python train.py --n_experts=64 --moe_layers=[0, 1, 2, 3, 4, 5, 6, 7, 8, 9, 10, 11, 12, 13] --init_std_router=0.00888 --num_key_value_heads=3 --tie_word_embeddings=true --init_std_qkv=0.0575 --learning_rate=0.00844 --lr_head=0.0165 --train_tokens=609700000
Below are experts of layer 5 (counted from 0) of a mixture-of-experts language model. Rows are named router (the router's row for the expert) and show model dimensions 0-95. Each number is 128 + 24 x the weight over its row's rms, rounded and kept within 0 to 255. Numbers have three digits each.
After each expert's rows: a language model's description of what the expert responds to. This comes from a sample of Wikipedia text that the model never trained on.

# expert 1
router:090164155121137152161172126143147104143134135096130087098113109149156149078130106133140148087106130124128140152105103102100102114142110143108136095120168145154147103108142151118114138122171119105119105115110148131097101115111120150112195165144114128153139186146111110141162117157087147156
It responds to: Pieces of Asian and other non-English names (Nak, Tak, Buddh) plus line breaks and sentence-opening "The" after periods in biographies and lists.

# expert 17
router:091165156122138153162172127143148105144135136097131088099114110149156150079131106133141149088107131125130141153106104103101103114143111144109137096121168146155148103109143152119115139123171120105120106115111149132098102116112121151113195166145115128154140187147112111141162118158088147156
It responds to: Word pieces completing a split word, often suffixes or endings, such as -ed, -nt, -s, -ient, -ration, in running prose.

# expert 23
router:124105137110120126165156158132138130138162124086096114099113129150156119086098123085158130135155157150125113166110086080140121128145094131122136098145181157135137110129127152130116154142173135107168115095116169138086100126141130153122165128143114102117122134128130079146179103160109123166
It responds to: Articles and possessive determiners before a noun phrase, above all a and the after is, of, or in, such as "is a 2022 film".

# expert 52
router:090164155121137152161171126142147104143134135096130087098113109148155149078130105132140148086106129124128140152105103102100102113141110143107135095120168145154147102108142150118114138122171119104119105114110148131096101115110120150112195165144114127153139186146111109140161116157087146155
It responds to: Full stops ending sentences, connectives such as however, although, therefore, but, and first pieces like cons, soci.

# expert 63
router:091166156122138153162172127144148105144136136097131088099114110149157150079131106134141149088107131125130141153106104103101103115143111144109137096121169146155148103109143152119115139123171120105120106115111149133098102116112121151114195166145115128154140187147112111142162118158088147156
It responds to: Periods ending sentences, line breaks, and commas or dashes inside numbers in statistics and score tables, like 3,146 and 2–0.

# expert 29
router:091165155122138152162172127143147104143135136096130087098113109149156149079131106133140148087107130124129141152106103102100102114142110143108136095120168145154148103108143151118114138122171119105119106115110148132097102115111120151113195165145114128153139186147111110141162117157087147156
It responds to: Prepositions, past-tense verbs and pronouns in biographical or plot prose, such as in, at, during, died, remained, him.

# expert 37
router:099147156135125178119132148132142153136116164114080110133098077116120149121141122103151138151138109112134141141078129105110126118117104129086113119136131159156170117113167147112096173125138115106139109110081142133123111089164142144080153125143108190110185146134132126126135095139133150169
It responds to: Final pieces completing words and names, often in taxonomy or lists, such as -ae, -ifications, -fare, -by, and closing parentheses.

# expert 57
router:072126131161143140118163094125139137118115144139142097126112093132138141091116125149126124115093126089134123161137101107091133067127141167120126163068158122134169131127136130096115183116133146130110124118123123150128108128107127118112144151191158166125145145160069138102172106136120148137
It responds to: Titles and institution nouns in biographies, such as University, School, Governor, Secretary, president, member, Department, King.

# expert 60
router:091166156123139154163173128144148106144136137097132088099115110150157150080132107134142149089108132126131142153107105103102103115144112145110138097122169147155149104110144153120116140124172121106121107116112150133099103117113122152114196167146116129155141187148113111142163119158089148157
It responds to: Digits after thousands commas in attendance and population figures, infobox bullets like Preceded by and Density, and verbs like won, married.

# expert 5
router:091165156122138153162172127143147105144135136097131088099114110150156150079131106133141149088107131125130141153106104103101103114143111144109137096121168146155148103109143152119115139123171120106120106115111149132098102116112121151113195166145115128154140187147112110142162118158088147156
It responds to: Pipes in football squad tables, plus connectives and career verbs in biographies, such as then, nor, joined, helped, pursue.

# expert 49
router:091165156122138153162172127143147105143135136096130088098114109149156149079131106133141149088107130125129141152106104102101102114143111144109137095121168146155148103109143151119115139122171120105120106115111149132098102116112121151113195166145115128154140187147111110141162118157088147156
It responds to: Table pipes and line breaks in sports results and lists, plus mid-word pieces of names and words, such as -ille, -ev-, -ley, -ets.

# expert 6
router:090164155121137152161172126142147104143134135096130087098113109148156149078130106132140148086106129124128140152105103102100102114142110143108136095120168145154147103108142151118114138122171119105119105114110148131096101115111120150112195165144114127153139186146111109140162117157087147156
It responds to: Mixed group: apostrophes, slashes in and/or and URLs, table pipes, and mid-word name pieces, like and/or, locations/hospitals, Magomedov.

# expert 55
router:091165156122138153162172127143147105143135136096131088098114109149156149079131106133141149088107130125129141152106104102101103114143111144109136096121168146155148103109143152119115139123171120105120106115111149132097102116112121151113195166145114128154140187147111110141162118157088147156
It responds to: List hyphens and framing words like According, known, considered, including, called, plus first pieces of descriptive words like ed(ucator), sym(pathising).

# expert 53
router:091165155121137153162172127143147104143135136096130087098113109149156149079131106133140148087107130124129140152105104102101102114142110144108136095120168145154148103108142151118114138122171119105119106115110148132097102115111120151113195165144114128153139187147111110141162117157087147156
It responds to: Pipes between numbers in sports statistics tables, plus hedging adverbs and status nouns such as generally, usually, often, position.

# expert 38
router:090164155121137152161172126143147104143134135096130087098113109148155149078130105133140148087106130124128140152105103102100102114142110143108136095120168145154147103108142151118114138122171119105119105114110148131096101115111120150112195165144114127153139186146111109140162117157087147156
It responds to: Word pieces and words about culture, politics and media, such as cons in conservative, art direction, culture, industry, publication.

# expert 44
router:090165155121137152161172126143147104143134135096130087098113109149156149078130106133140148087106130124128140152105103102100102114142110143108136095120168145154147103108142151118114138122171119105119105115110148132097101115111120150112195165144114127153139186147111110141162117157087147156
It responds to: Periods ending paragraphs and equals signs closing section headings, plus nouns like case, treatment and reports, and mid-word pieces like bi in cannabis.

# expert 50
router:067163142158143115129133119143160141154159175098127116097148117152126141126126094151120158115120130129157140139137083133093094137087111119096122119095137151150143151094188099093093126094151123133096120101137128168134131131108153143116131137181092124128123150156077136151109099146112126131
It responds to: First syllable of capitalized proper names and terms, such as Or, Cor, Ad, Gu, Ar, Par, in names, taxa and titles.

# expert 45
router:091165156122138153162172127143147105143135136096131088098114109149156150079131106133141148088107130125129141152106104103101102114143111144108136095121168146155148103108143151119115139122171119105119106115111149132097102115111121151113195165145114128154140187147112110141162117157088147156
It responds to: Abstract nouns and function words mid-clause, such as reasons, agreement, which, to, with, care, scores, often before of or punctuation.

# expert 35
router:091165156122138153162172127143147105144135136096131087098114109149156149079131106133141148088107130125129141152106104102101102114143111144108136095121168146155148103108142151119115139122171120105120106115111149132097102115112121151113195166145115128154140187147111110141162117157088147156
It responds to: Inner pieces of split words, often Indian names or Latin species names, such as opp-osite, Yudhi-sh-thira, phil-os-ophy, isthmic-us.

# expert 47
router:090164155121137152161172126142147104143134135096130087098113109149155149078130105132140148086106129124128140152105103102100102113142110143107136095120168145154147103108142151118114138121171119105119105114110148131096101115111120150112195165144114127153139186146111109140162116157087146155
It responds to: Pipes opening table rows and infobox field names, plus place nouns like area, village, town, site, and the Univers- piece.

# expert 22
router:091165156121138153162172127143147104143135136096130087098113109149156149079131106133140148087107130124129141152105104102101102114142110144108136095120168146155148103108142151119114139122171119105120106115111149132097102115111120151113195165145114128153139187147111110141162117157088147156
It responds to: First tokens of phrases and table cells: The, When, Succeeded, capitals and digits after pipes, and first pieces like par, cont.

# expert 26
router:135149157167128153145128127115140133123126154095135109100089085114128131118133126100152160143154134134134130126098121128106084096123135133108164120125119160149169126138170150105103173109139073099124110108037120122127102115151114148087142114146130162125165130166121124145139079149137133156
It responds to: Infobox and structure tokens such as Scientific classification, Born, Location, Phylum, plus table pipes, heading equals signs, coordinate symbols and list dashes.

# expert 0
router:118115151113112144130127144158146105129160130127146065116110114132159141132156124115108149110176144119133129177078134075076135124088159174105152159080137117113142130093152112094105157142155123108104131125128152151114093114115152135125106107116123145114163133126134068128164128163133151130
It responds to: Word-final suffix pieces closing names and plurals, especially sports team names in stat tables, like Sharks, Tigers, kilometers, Foley's.

# expert 34
router:081117126098115129148100118121171154167137157082120159114066132099120179101130125153117123103159109109155183141096103135130114125108119135102101089129135133171146083128126159121121127121174099129138098109126157164133106130103134152129152141148133106165134149131137117151125106134078136157
It responds to: First fragment of a lowercase word after a, the, to or and, e.g. unc-hanged, br-ight, ref-inement, prem-iere.

# expert 46
router:090164155121137152161172126142147104143134135096130087098113109149156149078130105132140148087106130124128140152105103102100102114142110143108136095120168145154147103108142151118114138122171119105119105115110148131097101115111120150112195165144114127153139186146111109140161117157087147156
It responds to: Hyphens, table pipes and line breaks ending list items, plus suffix pieces like -ific, -ographic and words like also, role.

# expert 8
router:090164155121137152161172126143147104143135135096130087098113109148156149078130105133140148087106130124128140152105103102100102114142110143108136095120168145154147103108142151118114138122171119105119105115110148131097101115111120150112195165144114127153139186146111110141162117157087147156
It responds to: Mostly decimal points inside numbers in tables and measurements, plus negation words like not or cannot, byte fragments of Cyrillic or Japanese, and stray word pieces.

# expert 36
router:090164155121137152161172126143147104143134135096130087098113109149156149078130105133140148087106130124129140152105103102100102114142110143108136095120168145154147102108142151118114138122171119105119105114110148131096101115111120150112195165144114128153139186146111110140161117157087147156
It responds to: Heading equals signs, dashes, pipes, commas inside numbers and infobox fields in tables and articles, like ===, 1,653,744, Place of birth.

# expert 51
router:091165156122138153162172127143147105144135136097131088098114109149156149079131106133141149088107130125129141152106104103101103114143111144109136096121168146155148103109143152119115139123171120105120106115111149132097102116112121151113195166145115128154140187147112110141162118157088147156
It responds to: Prepositions and verbs taking objects in narrative prose, such as with, without, for, per, giving, took, causing.

# expert 9
router:090164155121137152161172126143147104143134135096130087098113109149156149079131106133140148087106130124128140152105103102100102114142110143108136095120168145154147103108142151118114138122171119105119105115110148132097101115111120150113195165144114128153139186146111110141162117157087147156
It responds to: Nationality and country words after the or an, such as American, British, Japanese, Chinese, Korean, plus spaces before non-Latin script.

# expert 39
router:091165155122138153162172127143147104143135136096130087098113109149156149079131106133140148087107130124129141152105104102101102114142110144108136095120168145155148103108142151119114138122171119105119106115110149132097102115111120151113195165144114128153139187147111110141162117157087147156
It responds to: Hyphens in compounds like Gram-negative and table dividers, plus of, and, quotes and capitals in lists of names and institutions.

# expert 3
router:095092171136127136171137127137144147104117122084110132125082103151118127087150122165148155136173159102139139138135092062130134133125094119097130117127143132137121093122131165126148158113181114125159117108131147134097128140128090171116094149130131108148116116146111091162176087148122127153
It responds to: Adjectives, ordinals and quantifiers after the, a or his, often word stems: first, second, new, most, low(est), regular, broad(ly).

# expert 15
router:091165156122138153162172127143147104143135136096130088098114109149156149079131106133141149087107130125129141152106104102101102114143111144109136095120168146155148103108142151119115139123171120105120106115110149132097102115112121151113195166145115128154140187147111110141162117157088147156
It responds to: Capital letters and opening fragments of names and words, often at sentence start, such as M, W, J, McK, Ra(leigh), Olymp(iacos).

# expert 43
router:090164155121137152161172126143147104143134135096130087098113109149155149078130106132140148087106130124128140152105103102100102114142110143107136095120168145154147103108142151118114138122171119105119105114110148131096101115111120150112195165144114127153139186146111109140161117157087147156
It responds to: Time and place nouns like century, days, years, coast, plus opening quotation marks, closing parentheses and mid-word pieces in species names.

# expert 58
router:132159155112154160149158123168139161134105131119122061132110115105164132077126137097125127090114083124130129135107077139098124124125140138115175123118177124149122117114132166139124111113167100088090082107120136119105101132117141161127171136133127137165114181123145119144120140156099134154
It responds to: Commas after a word or clause, in lists, and in numbers like 51,122, plus occasional semicolons and dashes.

# expert 61
router:114110135121190144151165130124119158132125125104092107117076129119154140127173117114131138145176143136105156197111142123130135108074092145136119149120122120137142116088129137149141106112173061113135114107113150125124119122128100137070135104153111144115137144151160141108163123166102138133
It responds to: Music terms in album articles and credits, such as album, guitar, bass, vocals, Recorded, Released, Billboard, single.

# expert 24
router:091165156122138153162172127143148105144135136097131088099114110150156150079131106134141149088107131125130141153106104103101103115143111144109137096121168146155148103109143152119115139123171120105120106115111149132098102116112121151113195166145115128154140187147112110141162118158088147156
It responds to: Common English given names and surnames such as Thomas, James, George, Johnson, plus word starts like opp- in opponent and cont- in contrary.

# expert 11
router:084150145147113127177178151123138126115166108118135123140125114110153142133170066107134145095117147141104152140127113115101087140128147136130156100124128128109116119074131114127113163143154131123123111123074176140081116086126105125119153151138094144156135153179123086152170143139112124144
It responds to: Paragraph and line breaks, especially the double break after an article's title and description line and single breaks ending table rows.

# expert 42
router:090164155121137152162172126143147104143135136096130087098113109149156149079131106133140148087107130124129140152105103102100102114142110143108136095120168145154148103108142151118114138122171119105119105115110148132097102115111120150113195165144114128153139187147111110141162117157087147156
It responds to: Slashes joining paired terms like Synthpop/Electropop and soprano/counter-tenor, hyphens in election-table separators, ampersands, and percentages in vote tables.

# expert 16
router:091165155122137153162172127143147104143135136096130087098114109149156149079131106133140148087107130124129141152106104102101102114142110144108136095120168146155148103108142151119114139122171119105120106115110149132097102115111120151113195165145114128153139187147111110141162117157087147156
It responds to: The piece opp in opponents or opposite in sports text, plus medal, awarded and carry, and stray table digits and non-Latin bytes.

# expert 18
router:090164155121137152161171126142147104143134135096130087098113109148156149078130105132140148087106129124128140151105103102100102114142110143107136095120168145154147102108142151118114138122171119104119105114110148131097101115110120150112195165144114127153139186146111109140162116157087146155
It responds to: Closing parentheses and auxiliaries or conjunctions after a subject or number in biographies, like was, were, or, also word-start pieces like cont-.

# expert 14
router:090164155121137152161171126142146104143134135096130087098113109148155149078130105132140148086106129124128140151105103102100102113141110143107136095120168145154147102108142150118114138121171119104118105114110148131096101115110120150112194165144113127153139186146111109140161116157087146155
It responds to: Pipe separators and month names in Wikipedia tables of dates, players or election results, plus pieces like cont in contortionist or contemporaries.

# expert 28
router:091165155122138153162172127143147105143135136096130088098114109149156149079131106133140149087107130124129141152106104102101102114143111144109136095120168145155148103108143151119115138123171119105119106115110149132097102116112120151113195165145114128154140187147111110141162117157088147156
It responds to: Line breaks ending infobox and taxonomy fields before the next field (Family, Distributed by), and of, apostrophes, died.

# expert 59
router:091165156122138153162172127143147105143135136096131088098114109149156149079131106133141149088107130125129141152106104102101103114143111144108137095121168146155148103108143152119115139123171120105120106115111149132097102116112121151113195166145114128154140187147111110141162117157088147156
It responds to: First pieces of split or compound words, such as cont-ortionist, opp-ortunity, sym-pathisers, grand-children, ship-wrecks.

# expert 48
router:090164155121137152161172126143147104143135135096130087098113109149156149079131106133140148087106130124129140152105103102100102114142110143108136095120168145154147103108142151118114138122171119105119105115110148132097101115111120150113195165144114128153139186147111110141162117157087147156
It responds to: Pipe cells and separators in sports and stats tables, plus adverbs or prepositions like as, once, very, near in prose.

# expert 13
router:114109147111092144147142171125142166151161168104146107093152126119169122084113115094118126093106146112114150108103081116075120114105103132143170087094129136146157124129140124122144169145137085124131090142099150145100125126119124122130145140139113127144146182142090123157157122154118184128
It responds to: Opening parentheses after names or titles before birth dates or years, plus list-item dashes and other brackets, such as (born, (2003), - Known for.

# expert 33
router:091165156122138153162172127143147105144135136096131088098114109149156149079131106133141149087107130125129141152106104102101102114143111144109137095121168146155148103109143151119115139123171120105120106115111149132097102116112121151113195166145115128154140187147111110141162117158088147156
It responds to: Pipes, dashes, slashes and country names in squad and results tables with player positions, such as DF, MF, Greece, yards, fellow.